Weights of a small mixture-of-experts language model, trained from scratch on English Wikipedia.
Experts: 24 experts in each of 9 layers, 32 GeGLU neurons an expert, 2 picks a token, a shared expert of 64 neurons.
Training: a variant of Adam for the experts, 544M tokens, 4149 steps.
Below are experts of layer 6 (counted from 0) of a mixture-of-experts language model. Rows are named router (the router's row for the expert), gate (a neuron's input weights, with its number), up (a neuron's input weights, with its number) and show model dimensions 0-127. Each number is 50 + 15 x the weight over its row's rms, rounded and kept within 0 to 99.
After each expert's rows: a language model's description of what the expert responds to; "comes after" lists some tokens at least twice as common just before its tokens as in all text. This comes from a sample of Wikipedia text that the model never trained on. Tokens count by the router's weight.

# expert 3
router:54 29 35 39 74 46 14 65 21 50 89 48 51 23 51 44 61 81 77 23 48 71 61 47 46 69 50 53 32 72 31 59 62 24 37 52 63 13 55 45 44 46 49 66 45 71 45 74 28 35 60 33 64 45 42 43 56 45 37 46 55 50 34 15 47 56 25 40 40 79 60 45 43 39 69 55 63 77 75 58 42 46 43 44 29 54 29 41 68 65 31 43 54 56 65 58 51 37 57 64 56 47 27 35 47 47 67 43 58 43 64 53 50 43 69 63 28 28 48 56 54 59 47 59 36 37 31 40
gate0:52 62 39 30 49 33 57 47 26 48 64 32 51 22 46 56 56 34 53 41 54 63 58 41 24 68 64 34 55 42 50 68 60 51 64 53 46 82 59 42 49 42 62 16 67 38 25 57 67 65 71 20 42 65 60 61 65 50 33 23 48 69 63 49 37 25 35 53 44 62 49 71 47 50 49 43 60 49 86 52 37 33 49 58 53 74 20 36 40 65 40 92 53 67 60 27 68 49 67 52 55 49 42 47 14 37 33 47 58 59 26 65 75 32 63 56 41 46 66 33 47 58 73 49 42 37 75 45
up0:30 74 48 72 58 76 53 72 16 43 43 73 50 54 49 20 57 42 75 41 42 30 47 50 33 79 68 47 51 36 49 70 28 34 49 69 23 53 54 52 59 65 46 79 42 45 46 72 42 65 70 26 57 35 50 14 25 32 69 74 31 42 54 49 58 78 53 57 27 43 31 52 70 36 47 29 44 53 40 38 54 38 51 70 63 55 45 35 57 39 46 55 68 60 57 51 61 35 55 51 41 63 39 36 69 38 33 53 59 40 59 14 33 33 38 35 56 46 25 64 41 30 57 62 36 61 33 46
gate1:46 37 53 60 36 38 56 43 74 58 19 35 49 24 37 50 29 41 50 63 70 56 41 55 11 37 34 51 48 43 42 62 72 27 51 45 24 50 43 69 47 49 22 45 61 64 39 40 33 77 39 92 67 17 59 73 41 50 53 63 51 39 48 33 64 67 46 60 48 55 55 59 49 33 61 41 41 37 41 50 50 34 53 28 60 58 58 60 87 62 39 37 52 60 52 25 72 39 23 42 55 05 49 62 20 53 70 35 29 62 45 40 36 71 42 43 69 42 61 49 47 45 52 63 48 32 50 64
up1:68 57 53 52 42 59 38 39 49 44 43 35 50 40 64 39 68 59 39 68 38 47 47 59 21 39 38 67 62 21 60 29 45 35 46 54 61 31 39 40 46 51 58 37 65 50 60 43 55 55 09 30 55 64 53 72 25 77 37 47 48 59 69 19 51 57 55 49 76 35 72 32 55 21 75 51 32 44 55 49 60 33 60 49 11 19 66 48 32 40 34 85 36 59 31 55 56 28 56 51 36 50 29 32 24 52 29 32 27 84 46 55 43 67 43 32 47 53 53 38 60 57 63 44 66 40 36 56
gate2:52 43 33 64 48 70 61 47 61 60 54 40 32 53 53 42 48 48 41 57 60 70 62 39 60 76 77 68 73 82 46 55 73 66 31 33 47 68 52 67 69 55 25 67 48 26 32 50 58 61 64 52 79 33 47 51 59 41 66 43 44 26 73 85 43 34 57 50 37 47 51 67 62 59 48 34 66 30 33 43 44 39 60 39 39 28 65 68 24 52 38 31 49 64 44 64 48 47 53 47 54 49 47 36 85 52 76 68 65 45 09 56 31 66 62 46 66 20 50 38 49 30 27 70 38 71 60 55
up2:49 72 51 60 55 63 67 37 29 58 39 42 55 47 52 22 55 63 69 41 44 63 31 57 90 49 46 65 49 59 23 64 44 62 50 52 66 61 39 55 25 77 64 48 57 88 37 54 77 52 61 68 56 59 24 85 51 37 76 35 63 46 66 56 59 54 29 56 34 21 33 57 59 49 68 50 47 36 63 46 56 67 53 48 55 58 50 65 51 36 23 46 62 59 24 61 44 54 37 36 50 67 32 52 59 14 40 26 22 40 49 55 61 47 43 58 50 69 45 67 68 60 19 54 70 71 33 33
gate3:35 55 75 52 33 38 40 35 30 50 58 60 37 63 36 72 37 51 58 27 39 47 49 70 54 66 17 61 27 78 56 43 67 26 61 30 48 46 24 46 71 47 72 78 31 63 40 54 39 45 41 49 56 50 55 49 61 63 50 48 39 42 44 26 12 43 43 59 49 43 26 76 68 50 56 54 74 22 33 31 44 39 63 52 62 64 20 36 43 56 42 30 59 49 64 28 57 33 62 40 76 40 61 66 74 38 64 42 57 51 57 79 55 59 65 81 65 40 45 59 39 47 72 36 71 67 45 33
up3:30 32 60 78 22 52 49 71 56 48 34 41 39 46 65 46 36 35 52 54 21 43 67 50 51 28 64 34 53 31 49 44 69 40 49 42 45 47 72 54 38 37 59 50 32 75 51 34 86 56 79 52 43 48 62 51 46 33 66 39 30 61 52 54 53 27 51 34 28 54 63 52 17 24 44 38 50 45 62 46 63 46 33 46 76 40 67 57 51 50 78 36 56 58 58 66 42 44 55 31 59 49 42 08 36 13 71 38 63 26 67 40 77 17 34 47 51 42 49 44 48 54 66 73 75 48 46 59
Description: List and table line starts. Dashes, pipes and line breaks that begin list items or table rows, especially career and infobox lists; also pro, as, co.
comes after: " |\n", "\n", ")\n", " n", "|\n", ".\n"

# expert 15
router:68 43 43 65 62 65 53 35 45 45 55 38 82 31 14 55 40 60 91 48 45 51 58 33 39 47 38 63 51 69 42 49 49 31 26 57 61 44 35 60 66 48 48 54 27 62 61 54 54 22 57 40 24 75 45 72 24 38 52 74 43 45 54 45 40 49 43 34 30 42 49 39 73 46 31 81 49 47 40 59 49 36 65 56 31 58 66 41 63 43 55 52 50 92 28 43 58 42 56 38 23 23 44 29 52 63 72 77 58 57 26 50 65 56 71 57 67 52 63 83 49 20 47 46 47 44 61 64
gate5:61 77 65 43 24 54 41 35 34 44 66 33 58 28 56 33 32 60 51 54 36 43 74 44 56 66 55 51 57 66 27 77 58 51 42 74 27 38 43 54 40 64 34 32 31 59 35 56 45 14 67 57 38 25 47 51 40 53 44 54 42 45 36 52 29 28 69 77 55 71 53 34 59 63 48 48 27 10 71 63 58 77 66 30 46 29 27 56 56 74 46 56 57 48 57 49 52 52 24 44 45 54 68 52 67 87 54 87 40 62 21 64 76 44 49 36 55 42 40 55 60 56 52 45 54 42 59 62
up5:25 29 50 64 59 42 38 57 30 44 68 37 50 44 55 57 25 44 65 57 59 27 61 70 68 47 49 69 53 54 34 49 24 23 49 46 33 42 40 33 27 31 42 47 38 39 62 36 51 31 55 36 42 77 51 61 69 58 32 47 59 61 53 42 56 47 34 54 55 35 62 30 41 58 50 46 04 35 73 70 37 25 57 63 68 63 36 58 29 52 67 69 69 52 68 35 63 40 57 56 49 37 79 55 49 55 80 70 26 52 57 29 48 57 68 30 46 26 56 57 17 65 65 50 22 71 72 55
gate6:61 59 67 52 46 42 53 45 58 51 07 70 53 24 80 38 41 51 68 12 62 41 39 33 26 38 27 42 95 33 46 60 74 31 44 43 35 63 65 45 49 44 52 56 74 57 57 59 63 78 71 62 35 55 47 41 35 77 60 36 47 64 36 32 19 54 45 44 50 50 51 68 32 52 70 65 57 25 34 30 26 35 36 50 37 57 31 47 61 67 26 52 43 63 54 41 44 55 54 84 42 51 61 44 47 50 46 71 23 48 40 60 71 51 54 53 48 57 63 36 49 60 43 50 31 28 28 49
up6:65 47 76 32 55 75 38 49 21 67 66 19 26 46 03 54 65 64 49 46 49 69 57 44 37 27 55 50 49 41 62 36 57 38 71 61 35 52 58 32 64 28 62 49 67 48 66 61 43 42 93 48 43 48 42 43 52 15 53 49 59 71 50 31 47 23 31 44 74 44 73 29 40 45 46 54 50 71 63 46 65 56 49 50 66 65 53 41 55 59 48 50 66 49 41 76 55 45 39 56 34 64 28 58 59 44 64 50 19 38 39 57 57 65 19 63 45 42 47 72 70 56 42 30 33 21 47 56
gate7:48 42 56 71 67 49 54 51 39 60 50 55 58 55 33 65 55 52 72 46 68 19 09 50 75 25 54 62 64 81 37 43 41 76 67 47 46 35 59 44 37 52 60 54 48 34 50 43 42 35 82 36 41 57 49 55 50 56 69 59 40 63 42 30 25 54 58 39 34 62 55 65 80 57 72 58 77 82 49 45 36 45 61 54 18 36 47 48 26 55 36 41 51 33 53 47 55 74 69 61 58 63 49 69 40 04 76 61 52 49 63 50 67 73 45 54 72 65 68 38 54 56 35 67 60 65 27 56
up7:22 58 55 48 61 63 29 27 47 45 58 52 48 41 30 68 41 58 57 34 60 65 22 10 67 41 40 65 38 50 46 26 64 37 28 51 63 66 40 63 58 44 57 67 55 39 38 56 61 34 63 47 54 55 41 64 38 33 73 52 42 42 50 81 46 60 50 57 26 37 48 27 19 48 51 60 66 49 41 68 40 55 23 44 31 63 43 65 60 83 45 65 48 52 55 20 30 59 81 51 41 41 43 77 57 51 80 64 74 55 69 64 49 16 58 47 71 34 75 57 57 56 44 70 43 49 30 30
gate8:76 49 51 59 33 66 29 58 54 38 43 59 55 58 25 32 38 74 34 53 44 40 47 74 43 73 61 55 35 52 56 45 68 52 46 42 51 51 33 42 57 43 84 55 47 57 38 29 10 35 12 54 53 40 74 20 14 64 30 42 37 36 45 63 69 56 47 48 60 47 70 31 31 47 44 49 60 72 51 32 62 63 48 55 70 63 51 71 56 51 44 50 64 61 42 54 36 65 42 60 59 46 39 54 61 79 21 46 30 61 15 45 43 33 57 72 22 37 60 52 68 53 23 45 51 43 71 72
up8:61 41 57 49 57 37 57 41 69 66 54 39 51 42 55 63 60 56 44 38 35 39 39 47 58 39 42 52 49 50 51 53 39 64 33 40 71 66 28 65 72 32 34 51 38 37 27 61 65 39 30 54 48 59 63 69 82 38 36 67 66 87 48 46 33 51 69 64 62 29 39 17 23 51 58 60 52 41 58 45 52 74 38 55 55 45 63 29 67 67 06 52 57 62 37 72 34 30 64 66 64 48 68 75 54 82 80 36 34 68 29 67 48 19 30 38 56 25 45 61 75 60 49 49 55 47 51 42
Description: Prepositions and leading digits. Prepositions like in, by, with, on, from after a verb or noun, and first digits of years and dates.
comes after: " ", "1", " (", "ed", "ated", "ased"

# expert 17
router:47 88 30 24 49 49 43 15 42 35 42 74 53 61 35 29 58 37 27 45 31 43 45 64 31 35 36 71 47 73 20 51 56 45 49 65 45 59 37 35 37 27 46 21 36 48 38 79 60 34 18 23 31 61 80 53 38 67 32 74 48 47 55 48 59 60 56 23 50 41 58 54 43 35 58 29 56 57 32 63 62 28 65 40 48 58 54 61 33 17 50 42 58 55 41 57 49 30 57 60 43 51 64 41 29 60 37 40 71 64 45 48 64 68 27 65 40 55 44 55 51 60 83 35 54 55 37 58
gate0:57 29 40 32 69 45 36 52 36 47 39 31 79 47 62 39 59 51 34 55 33 27 50 76 36 92 59 72 48 55 49 24 38 40 57 24 59 68 41 37 40 44 54 58 35 55 35 61 45 33 27 14 46 63 62 67 44 61 36 34 87 67 32 64 37 35 61 27 63 87 37 33 45 47 77 38 66 56 32 30 77 51 54 54 39 34 40 38 51 49 61 53 56 70 36 40 55 44 59 59 59 61 46 47 56 41 56 52 44 72 37 49 46 35 21 60 68 33 54 52 52 36 23 60 73 73 58 42
up0:56 34 57 45 63 34 80 75 62 48 44 63 57 70 66 36 29 31 53 64 73 53 49 51 40 47 52 35 62 51 66 41 36 49 51 55 36 27 65 38 44 78 67 31 52 58 38 36 48 66 47 74 47 67 47 58 30 55 65 77 38 63 43 60 51 47 29 40 52 53 67 75 59 51 63 36 35 50 39 64 47 04 49 46 00 42 26 43 62 62 48 48 50 50 61 40 44 77 44 73 34 47 80 68 55 55 72 54 57 49 37 68 52 42 68 13 27 65 61 60 35 54 58 36 58 42 81 49
gate1:58 68 83 49 32 55 36 39 45 44 44 40 42 32 36 35 27 70 54 35 51 54 66 34 40 44 93 63 32 45 66 54 59 38 49 73 66 43 43 38 48 57 69 50 54 49 34 32 66 39 40 00 52 68 18 36 51 63 45 47 68 61 48 48 27 60 51 63 82 69 62 53 55 48 63 55 50 61 45 35 48 58 47 57 55 72 73 40 65 27 23 46 36 50 28 47 63 41 60 41 32 33 60 54 55 42 46 48 63 38 41 58 24 45 60 32 87 52 39 65 46 56 56 65 30 41 14 29
up1:37 65 44 28 53 28 34 85 28 55 40 46 70 53 70 59 23 39 34 33 58 63 46 66 41 46 42 71 36 27 64 79 30 28 22 66 27 56 41 57 22 41 37 24 57 80 46 74 55 50 52 43 30 44 65 33 47 54 51 62 65 46 72 54 75 37 59 44 57 32 75 35 29 39 47 48 50 47 49 53 65 49 46 56 45 53 36 57 31 37 53 48 35 47 35 28 75 43 35 46 58 53 56 40 51 74 65 64 70 48 82 44 44 46 63 18 51 46 32 55 36 82 68 52 64 40 46 31
gate2:77 19 53 35 74 60 38 61 60 34 68 39 42 43 59 60 52 21 30 71 59 52 37 43 61 38 45 53 58 50 65 29 25 46 40 40 28 26 48 37 27 26 72 41 65 39 50 42 78 64 84 50 57 75 66 23 69 45 38 49 70 59 58 89 58 53 54 66 47 29 58 31 52 60 46 42 35 50 50 73 37 40 31 59 37 48 66 60 43 54 43 51 42 73 53 56 75 45 48 58 44 47 62 71 59 78 64 44 59 18 50 30 67 25 46 43 49 50 31 55 52 43 24 59 48 45 71 71
up2:44 53 46 45 71 56 80 49 64 68 35 31 54 51 76 88 38 32 57 47 55 58 47 49 20 48 80 56 40 52 67 68 38 54 46 54 45 60 58 68 63 47 35 48 62 56 55 39 26 59 69 56 59 49 56 40 36 47 31 24 44 34 48 67 28 61 43 73 54 35 28 60 58 80 43 22 54 37 73 37 47 55 58 76 48 43 41 42 76 63 44 66 60 76 45 67 21 51 34 44 63 69 22 59 58 54 59 48 50 50 36 55 49 26 48 48 25 50 58 61 38 30 59 32 58 45 56 00
gate3:53 62 50 76 29 60 66 43 54 42 51 46 57 71 69 44 81 59 30 30 45 26 48 37 32 45 33 59 34 53 52 71 54 39 35 50 42 55 47 53 45 55 52 62 53 45 72 63 26 52 31 41 46 46 48 63 77 44 32 53 44 72 43 57 39 48 30 26 55 23 76 46 66 43 53 65 28 55 67 78 49 48 58 53 51 40 24 80 46 54 77 82 67 42 64 35 62 33 26 88 44 34 69 60 52 54 76 51 39 49 47 10 27 54 12 66 52 43 43 66 64 59 35 54 38 48 47 44
up3:32 51 19 31 44 57 52 42 49 32 27 31 49 38 35 60 47 26 65 46 75 43 61 45 45 68 18 46 36 36 46 30 46 40 70 31 84 23 54 44 65 50 40 45 40 39 57 65 54 49 33 59 11 47 45 63 34 60 55 49 29 32 60 51 57 24 40 34 57 49 47 50 33 17 39 49 53 70 54 34 42 46 67 38 59 46 45 72 37 63 55 62 55 65 57 38 39 61 39 53 68 65 58 59 78 59 57 68 31 22 74 19 31 48 35 67 27 44 61 50 40 59 77 76 35 32 33 41
Description: Space before numbers. Standalone spaces and opening parentheses before numbers or years, e.g. spring of 1910, August 1950, plus b and un word starts.
comes after: " |", "|", ",", " in", ":", " September"

# expert 13
router:58 64 68 63 55 80 18 66 76 18 45 69 66 53 59 24 49 53 57 55 49 52 59 78 49 66 42 30 42 65 75 53 59 40 60 50 35 28 34 55 41 68 32 45 14 42 51 37 49 59 63 56 71 69 54 46 24 28 38 19 35 45 27 64 41 26 26 36 47 51 51 52 43 45 23 46 48 39 52 48 43 65 46 28 51 47 65 48 38 46 22 40 44 37 32 54 44 65 77 41 73 39 45 40 46 50 56 65 16 45 54 71 46 54 70 61 60 56 67 58 32 63 57 71 26 33 32 70
gate5:65 61 51 32 47 36 41 56 45 19 52 55 56 72 46 35 32 50 56 76 49 19 62 99 53 59 59 57 26 75 63 05 49 43 58 66 42 61 45 55 28 54 45 51 37 59 58 60 40 43 57 57 48 56 39 70 37 47 21 52 55 76 45 58 48 62 37 26 71 22 50 84 45 42 45 51 57 45 65 71 61 52 39 53 33 59 42 46 27 46 58 51 78 59 45 25 58 59 61 70 57 47 63 43 47 53 48 90 51 68 39 76 55 54 45 54 42 62 68 63 66 48 54 43 43 38 19 60
up5:44 41 25 44 56 19 49 47 36 46 60 36 47 53 80 66 58 46 54 46 48 41 23 46 55 30 57 33 46 82 62 45 59 39 65 54 48 46 29 92 59 43 28 36 22 54 56 17 45 19 33 41 59 46 67 35 51 48 45 52 62 30 33 50 50 34 50 32 49 32 69 48 79 45 43 54 66 57 82 63 48 28 48 71 55 56 47 45 75 46 42 41 51 38 82 96 74 67 45 47 57 53 48 39 80 51 57 59 49 39 51 60 57 46 77 31 40 44 27 43 54 70 45 41 46 70 62 42
gate6:37 77 47 64 68 43 52 48 55 55 69 41 57 62 56 57 71 22 28 34 27 30 38 25 62 48 44 62 50 32 49 47 29 46 57 59 28 23 78 55 49 47 29 43 17 72 54 42 29 67 45 61 34 36 55 76 63 73 53 52 50 47 51 53 63 56 24 35 34 65 15 62 61 38 55 54 55 27 55 71 38 43 50 64 38 47 38 70 46 42 49 55 66 42 33 16 28 40 49 50 61 43 40 33 39 37 61 54 53 51 19 57 95 39 31 54 53 73 57 50 47 77 44 42 32 68 33 58
up6:40 66 69 67 24 47 28 70 61 54 36 35 54 53 69 44 47 37 31 80 47 30 48 41 37 38 33 67 58 46 40 42 62 09 33 51 60 39 59 71 40 75 59 60 37 56 46 30 24 62 47 47 37 54 62 79 55 74 33 64 52 57 60 33 53 44 25 36 51 37 19 56 69 44 44 28 71 59 47 58 37 72 65 46 41 51 55 57 53 46 42 39 55 53 39 43 38 66 33 35 59 32 72 51 57 39 25 40 41 37 13 48 71 58 11 60 60 69 20 45 28 38 50 60 49 68 42 63
gate7:42 70 31 40 49 54 22 48 66 41 44 51 75 74 38 23 79 60 30 61 32 43 37 58 41 52 59 59 35 47 61 29 55 42 60 72 50 53 40 51 66 49 78 37 48 66 57 69 58 52 26 61 62 26 24 59 32 44 66 41 43 58 64 31 32 18 72 27 69 38 44 31 45 57 33 58 21 59 65 46 56 72 39 36 53 80 34 60 32 50 72 44 64 46 49 49 57 56 55 53 45 40 22 40 83 40 39 51 26 47 52 48 40 37 45 39 60 60 44 70 19 85 56 44 68 68 47 66
up7:48 63 71 50 56 63 73 62 28 64 33 59 29 59 70 58 49 67 75 54 54 45 49 53 70 33 79 32 68 76 62 53 33 55 62 58 49 47 45 79 40 39 55 61 47 50 52 41 46 37 55 48 59 46 84 42 54 76 46 53 62 39 56 51 58 76 43 32 27 47 74 80 57 46 74 50 49 60 73 51 63 34 54 59 46 46 40 55 65 23 70 63 66 54 86 29 50 60 18 67 47 57 81 66 68 65 50 67 63 73 61 53 50 48 24 56 20 66 69 62 70 33 29 53 53 67 53 60
gate8:67 79 59 35 34 96 37 49 53 24 41 69 43 18 36 45 56 71 42 84 34 47 49 57 35 53 57 58 41 31 34 46 49 29 56 58 54 61 55 36 63 38 22 60 41 64 17 51 38 65 42 52 34 52 61 54 53 28 31 51 49 61 41 41 38 21 46 56 42 48 36 35 51 45 34 24 60 60 44 53 43 71 62 34 49 37 54 52 61 74 41 55 33 67 59 39 37 71 34 50 27 42 54 29 86 72 49 24 44 17 36 47 32 55 62 49 77 44 36 36 43 44 46 41 30 61 37 34
up8:45 68 43 61 58 52 63 51 41 48 61 52 39 59 63 41 66 55 62 40 48 42 69 36 61 43 80 41 34 30 27 36 35 25 85 77 69 44 31 69 66 44 40 40 57 43 29 78 71 51 27 60 45 41 44 59 34 62 47 50 60 28 37 36 75 18 27 41 48 60 37 48 39 50 50 32 43 60 42 53 36 41 48 46 67 84 61 60 75 57 49 63 54 65 61 71 37 56 67 79 37 31 50 71 34 28 83 56 27 40 54 33 46 50 39 34 58 49 62 55 41 51 67 32 56 17 71 31
Description: Digits in numbers. Individual digits inside numbers, dates, coordinates, ISBNs and table scores, e.g. 1994, 2011, 44″N.
comes after: "2", "0", "9", " ", "1", "–"

# expert 16
router:33 21 50 53 47 57 65 70 59 47 39 46 52 47 41 31 70 53 51 21 38 52 41 75 51 47 47 64 42 80 47 58 56 76 39 58 55 37 59 64 68 41 49 65 49 43 59 77 44 71 23 44 57 76 33 28 63 59 46 46 76 34 82 32 26 56 82 65 69 76 49 54 23 55 35 51 52 57 32 46 49 61 42 41 36 29 49 62 51 65 58 28 35 40 64 16 59 52 35 39 42 49 41 44 41 45 84 70 52 76 67 67 60 52 66 68 51 68 37 31 34 57 52 42 63 85 40 36
gate0:52 55 35 47 39 61 40 51 80 35 41 53 57 41 62 30 19 49 70 72 74 39 52 59 54 06 65 55 67 60 61 57 71 39 40 48 59 50 42 53 28 50 78 27 39 62 77 39 43 67 13 30 59 30 81 47 46 38 73 60 59 58 81 47 48 24 46 32 36 55 44 53 60 66 29 81 78 67 39 34 52 73 39 43 69 58 50 47 46 41 54 47 60 63 45 35 34 56 63 49 47 36 55 39 53 61 63 62 44 62 48 62 65 68 63 18 40 51 54 34 47 44 38 52 30 51 72 75
up0:47 75 63 67 44 25 44 17 40 64 50 38 53 48 52 33 36 39 44 66 68 65 26 41 45 49 29 51 60 43 19 65 47 38 55 37 65 35 55 49 66 45 42 36 57 35 47 42 40 25 70 50 55 51 69 65 72 66 70 51 63 21 45 38 48 31 24 38 30 56 41 43 37 31 74 43 52 41 45 80 64 58 75 63 40 72 24 54 41 41 67 43 48 62 51 30 74 62 50 47 30 59 45 39 43 55 32 31 63 40 25 55 40 50 44 70 37 33 51 52 31 55 74 27 69 06 62 29
gate1:46 25 49 73 67 45 55 34 34 48 59 86 51 51 52 60 33 60 39 28 74 54 53 44 65 23 57 25 43 81 54 73 45 22 32 40 64 50 63 59 75 39 81 56 51 40 38 37 67 42 45 35 79 47 68 25 47 70 47 38 47 49 49 54 24 35 58 62 50 65 31 64 42 73 46 56 57 52 50 35 62 81 71 35 40 69 54 41 50 65 54 45 62 69 66 48 46 83 56 77 49 42 19 33 64 38 62 59 58 69 46 33 64 57 54 48 44 52 68 46 31 25 70 28 59 74 47 42
up1:44 53 42 56 16 41 63 43 56 52 68 53 59 26 46 65 46 37 47 52 23 36 24 58 35 26 50 60 61 35 22 68 59 53 56 39 49 24 67 43 42 60 40 52 47 34 56 26 49 54 71 18 37 64 40 50 45 41 47 67 59 77 63 21 41 48 53 22 57 55 56 63 41 56 40 66 64 57 44 63 66 35 63 38 22 31 51 74 57 50 46 30 32 41 42 09 53 68 40 68 66 52 21 46 38 43 10 44 66 72 29 41 59 56 64 72 42 43 60 37 42 39 51 31 71 46 76 54
gate2:51 42 52 38 29 45 54 62 58 43 46 41 68 60 62 23 32 32 50 41 44 52 43 84 54 34 73 50 17 69 55 52 59 93 55 43 80 29 23 63 67 64 15 59 52 49 34 39 59 58 52 59 44 75 62 58 43 40 47 47 58 32 73 45 59 56 49 68 69 24 32 39 55 46 41 70 34 70 46 42 42 49 41 56 48 58 36 38 36 42 49 45 53 36 50 85 70 45 58 43 16 55 37 67 21 33 76 67 52 49 59 59 63 32 50 37 31 55 22 55 38 67 53 38 61 70 30 30
up2:51 48 37 62 31 54 37 58 58 61 67 60 36 62 81 35 47 56 64 52 23 49 51 50 27 31 86 71 44 42 64 37 31 66 61 70 22 48 42 23 66 64 40 33 37 35 52 42 61 57 75 34 51 59 43 47 53 51 27 75 43 59 14 49 71 31 58 72 44 53 28 43 30 54 39 41 37 69 44 59 63 48 42 44 46 52 69 34 66 66 43 53 68 56 48 59 44 74 22 52 59 43 31 67 28 34 37 31 41 75 49 58 35 23 70 34 61 74 59 40 54 48 58 21 69 29 55 69
gate3:46 50 26 30 48 46 47 48 55 35 62 53 27 41 73 49 63 73 59 36 60 52 50 21 65 47 50 34 46 63 55 61 66 33 59 38 41 65 69 72 38 53 34 27 81 68 62 53 54 50 49 41 50 41 53 37 28 55 66 57 86 51 41 38 32 60 60 30 61 57 67 62 62 43 47 82 29 38 63 49 26 77 52 63 68 58 61 41 28 43 41 54 69 42 46 43 43 39 57 51 45 67 48 54 71 75 69 57 38 43 88 76 44 62 67 51 58 42 34 16 56 79 52 55 60 25 80 81
up3:51 60 58 64 45 43 66 42 23 56 48 71 48 74 31 36 57 30 39 36 18 50 47 46 49 68 51 56 57 52 45 30 92 49 45 59 52 41 57 47 50 61 76 60 65 24 77 32 50 53 73 34 48 34 44 48 34 27 47 65 45 53 81 32 63 53 18 52 42 51 48 56 67 42 47 34 60 25 63 74 54 64 69 43 57 71 32 87 41 39 40 50 44 50 56 52 55 34 24 57 57 54 61 64 68 61 35 40 52 41 54 59 25 74 22 52 29 46 43 60 57 57 78 07 66 46 43 39
Description: Spaces, separators, non-Latin text. Spaces and punctuation in tables and numbers, dashes, slashes, currency signs, parentheses, plus bytes of Devanagari, Cyrillic or Chinese script.
comes after: " |", ";", "0", "3", "1", "4"

# expert 14
router:58 30 68 61 16 33 76 49 50 61 67 42 45 67 31 52 38 54 38 57 37 43 29 49 55 61 44 23 62 43 61 59 49 22 64 51 29 48 53 28 68 46 37 42 81 69 37 05 51 77 55 56 38 50 37 68 34 27 19 17 32 65 53 60 33 35 54 55 78 60 57 49 46 44 62 50 43 56 59 37 39 55 30 69 81 52 47 87 45 63 32 51 27 52 73 35 41 22 54 65 47 49 31 50 51 35 29 55 33 59 52 61 60 50 57 48 60 54 52 35 50 63 65 49 41 67 48 31
gate4:43 54 63 27 33 76 31 61 48 38 56 42 64 35 51 48 53 67 30 76 36 46 41 76 68 29 10 80 59 34 40 42 76 39 38 52 59 38 61 52 56 73 50 67 41 64 47 64 52 47 33 37 26 68 63 63 37 03 46 46 50 28 43 64 56 40 35 51 50 48 43 60 57 61 57 30 46 44 36 76 34 40 60 77 36 90 22 44 43 36 48 51 42 61 49 46 25 58 42 53 48 71 59 57 56 60 32 58 49 34 81 42 29 30 46 46 38 19 52 43 62 56 42 58 64 48 68 46
up4:54 49 17 49 25 59 31 30 63 60 66 38 48 53 33 31 21 66 49 52 37 32 26 15 32 42 58 32 42 58 45 35 60 57 46 29 67 68 45 50 41 75 74 59 50 58 53 16 56 63 52 50 34 69 29 47 23 62 48 47 44 57 44 41 38 74 60 52 60 49 45 38 61 52 54 50 75 35 45 52 47 33 30 72 70 84 33 68 46 16 55 54 51 56 56 74 63 31 21 67 33 33 35 49 54 66 53 48 72 79 46 46 51 51 28 87 55 51 50 52 58 51 66 48 49 45 42 29
gate5:64 60 40 53 59 41 63 60 48 56 75 31 44 60 37 34 45 66 32 25 33 57 61 51 55 48 49 47 57 50 36 31 63 96 89 56 45 38 47 38 46 67 47 45 51 49 61 43 24 71 60 38 14 38 57 34 46 69 35 34 28 51 45 64 56 55 26 41 53 63 47 44 65 40 36 71 40 34 36 33 35 50 64 63 50 50 77 54 71 54 52 31 27 31 51 49 66 46 91 55 59 76 50 36 28 69 37 37 42 42 33 34 71 57 35 18 47 26 50 55 43 74 44 62 32 57 28 44
up5:50 64 47 50 54 67 27 55 30 43 34 77 65 72 51 30 58 74 51 80 48 34 41 42 38 43 57 41 44 54 62 36 37 46 54 40 58 39 37 40 33 34 35 46 65 65 65 61 39 56 78 75 66 25 61 55 45 30 42 65 63 61 50 32 92 41 41 29 44 46 64 50 47 27 40 55 55 37 42 53 70 58 56 73 60 59 67 35 62 47 58 47 70 57 75 39 30 49 35 15 75 26 83 34 29 53 46 59 56 40 47 31 59 42 37 61 32 48 58 32 29 38 32 49 59 63 82 22
gate6:54 58 79 38 41 44 43 13 52 44 32 57 49 61 90 38 58 35 27 41 35 35 51 42 61 52 72 74 90 50 41 54 48 56 40 36 67 53 62 51 59 47 26 33 33 52 47 53 55 41 37 41 61 45 63 45 29 60 15 61 53 52 26 62 42 57 45 45 67 36 60 67 22 58 63 59 36 71 60 58 31 34 67 31 53 27 59 49 33 63 35 39 46 42 38 64 80 46 22 62 49 46 52 52 23 66 71 18 40 79 46 50 54 74 50 51 51 36 41 72 64 62 40 43 38 38 71 33
up6:53 49 60 21 71 40 48 31 59 56 29 69 36 46 61 48 61 59 54 66 46 51 55 52 46 23 39 50 41 55 27 35 29 66 63 76 43 48 54 65 51 48 55 50 32 43 63 36 45 46 58 34 41 23 62 30 72 33 48 64 40 71 31 24 61 52 42 44 53 45 74 19 33 57 41 62 65 69 36 41 79 65 43 48 39 25 87 65 50 61 62 67 46 55 48 27 44 60 75 50 27 23 69 54 11 39 51 50 55 60 31 21 49 43 56 30 53 48 48 34 45 61 55 38 38 86 21 62
gate7:46 31 68 44 46 57 48 67 84 43 51 70 37 52 39 49 69 55 57 64 42 45 30 43 41 37 59 40 87 39 55 50 43 40 64 71 69 68 80 68 35 46 39 66 51 80 53 39 41 61 43 18 43 51 46 50 37 47 53 29 28 67 59 41 43 73 46 34 33 44 65 26 48 36 23 61 37 75 53 39 32 60 58 52 53 48 40 62 41 48 33 42 43 66 59 63 59 77 30 95 51 85 40 32 53 48 36 46 66 59 50 65 51 35 48 32 58 69 56 61 92 62 33 43 52 50 73 45
up7:73 63 53 26 74 26 34 16 52 61 44 56 61 52 43 37 54 25 41 37 56 63 68 60 41 36 67 74 39 42 50 50 29 68 68 38 60 45 30 63 44 74 40 36 66 46 38 55 40 34 54 39 51 60 60 47 64 61 43 80 49 47 29 74 21 50 38 63 55 59 45 72 38 54 70 57 76 60 46 54 42 42 62 54 47 47 55 32 39 31 53 79 33 51 38 60 39 48 64 15 39 60 54 61 19 72 58 53 46 40 42 40 70 41 43 10 56 43 57 53 22 34 54 29 66 22 29 74
Description: Acronym letters, coordinates. Capital letters inside abbreviations and codes like UCD, JPN, RB, UUP, degree signs in coordinates, and adverbs not, also, later.
comes after: " C", "S", "C", "A", "R", "I"